{"n_layer": 11, "d_model": 320, "n_experts": 256, "experts_per_token": 8, "d_expert": 48, "d_shared_expert": 128, "activation": "swiglu", "moe_layers": [0, 2, 4, 6, 8, 10], "router_score": "sigmoid", "normalize_top_k": false, "routed_scale": 0.25, "balance_loss": 0.00949, "balance_bias": false, "shared_expert_gate": true, "init_std_router": 0.00655, "lr_router": 0.00117, "vocab_size": 8192, "norm": "rmsnorm", "norm_eps": 1e-06, "tie_embeddings": false, "optimizer": "soap_variant", "lr": 0.00558, "beta1": 0.95, "beta2": 0.95, "grad_clip": 1.0, "batch_tokens": 131072, "seq_len": 1024, "train_tokens": 542000000, "steps": 4136, "dataset": "wikipedia_en"}
Below are experts of layer 8 (counted from 0) of a mixture-of-experts language model. Rows are named down (a neuron's output weights, with its number) and show model dimensions 256-319. Each number is 50 + 12 x the weight over its row's rms, rounded and kept within 0 to 99.
Before each expert's rows: a language model's description of what the expert responds to. This comes from a sample of Wikipedia text that the model never trained on.

# expert 33
It responds to: Mid-word fragments, table pipes. Inner pieces of common words after an initial s, like siz, na, up, cal, plus pipes and numbers in sports statistic tables.
down0:49 62 60 49 33 50 57 56 48 81 53 57 63 37 46 32 55 45 45 48 53 52 56 51 37 48 43 66 67 35 57 32 36 45 72 42 66 61 66 61 45 45 47 31 47 52 46 29 56 55 34 38 44 50 60 72 76 50 37 74 44 50 57 70

# expert 53
It responds to: Place commas and adverbs. Tokens after commas in place names, such as Houston, United States, and Las Vegas, NV, plus adverbs like also, typically, often.
down0:54 60 20 61 61 52 52 43 73 47 38 37 50 32 45 52 61 63 45 48 60 43 73 64 32 63 45 57 35 52 49 50 70 43 39 47 44 61 50 38 75 43 58 53 50 46 54 45 41 45 67 59 85 37 52 56 68 61 38 46 56 44 76 58

# expert 44
It responds to: Mid-word pieces and work verbs. Inner word fragments like ine in Cinema, Guinea, itinerant, plus verbs such as based, worked, live, speak, and year digits.
down0:50 49 53 65 45 44 54 40 63 38 25 51 58 56 55 40 48 43 55 45 28 66 62 47 51 37 45 67 34 55 55 56 58 48 63 71 55 42 51 68 37 62 30 39 57 52 54 57 46 36 34 37 49 60 49 46 34 31 62 56 60 37 58 55

# expert 45
It responds to: Infobox field labels. Field names in infoboxes and taxoboxes right after a dash or bullet, such as Coordinates, Species, Genus, Died, Website, Other names.
down0:48 66 80 61 45 39 39 66 43 57 46 69 51 48 53 49 46 35 54 63 46 65 43 63 62 50 43 47 46 28 52 48 60 32 37 55 29 41 59 37 52 60 36 64 35 82 20 50 45 46 33 39 40 65 54 45 52 63 42 47 39 34 40 47

# expert 35
It responds to: Plot action verbs. Plot-summary action verbs and subject pronouns, such as returns, escape, decide, and she, plus sentence-ending periods and line breaks.
down0:45 53 34 56 75 45 50 56 48 67 56 66 66 57 61 50 61 66 41 66 49 57 43 37 55 50 33 51 54 50 79 55 35 79 76 47 61 47 49 56 33 46 43 47 53 39 61 69 64 51 33 60 50 34 67 40 63 52 52 43 46 56 60 47

# expert 38
It responds to: Roads and route junctions. Road and railway words and route numbers in highway junction lists, e.g. Highway 894, Route 24, Avenue, Northern terminus;.
down0:38 44 60 37 21 55 56 72 38 71 45 52 62 57 43 54 65 34 58 42 58 48 55 47 59 56 38 74 42 30 65 43 51 50 38 53 51 58 62 49 30 55 59 36 53 62 49 51 57 48 25 44 61 45 40 41 54 45 40 55 56 67 31 49

# expert 60
It responds to: US states and colleges. US state names, universities, team names and cells in American sports and college tables, such as Texas A&M, Kansas City, Maryland Terrapins.
down0:46 45 31 54 42 62 36 62 47 68 42 45 46 53 54 53 70 77 50 58 37 55 65 47 77 44 56 51 56 47 60 54 61 57 59 28 45 19 73 55 41 77 55 36 32 51 35 59 61 45 40 58 20 53 60 66 40 72 63 46 69 59 62 53

# expert 25
It responds to: Word-initial fragments. First pieces of split words, often after a space or capital, like ic(onic), tic(ker), Electr, collect, plus pipes and digits in tables.
down0:55 58 70 31 58 31 54 55 30 34 53 54 42 54 62 58 49 59 24 60 68 60 49 53 37 47 45 52 63 44 51 83 64 34 52 35 61 61 43 35 59 50 55 54 53 37 30 57 40 60 58 55 66 76 57 53 61 55 43 61 59 66 42 65

# expert 37
It responds to: Mid-word Latinate pieces. Middle pieces of Latinate words after prefixes like de-, re-, con-, e.g. deci-s-ive, requi-s-ite, di-men-sions, communica.
down0:57 37 44 47 32 34 49 58 63 63 47 53 51 37 72 37 61 31 65 54 41 68 46 51 68 42 49 46 39 48 54 45 41 49 32 42 52 19 49 50 73 46 57 61 51 58 55 63 52 42 40 46 28 40 27 33 63 53 61 48 56 43 39 29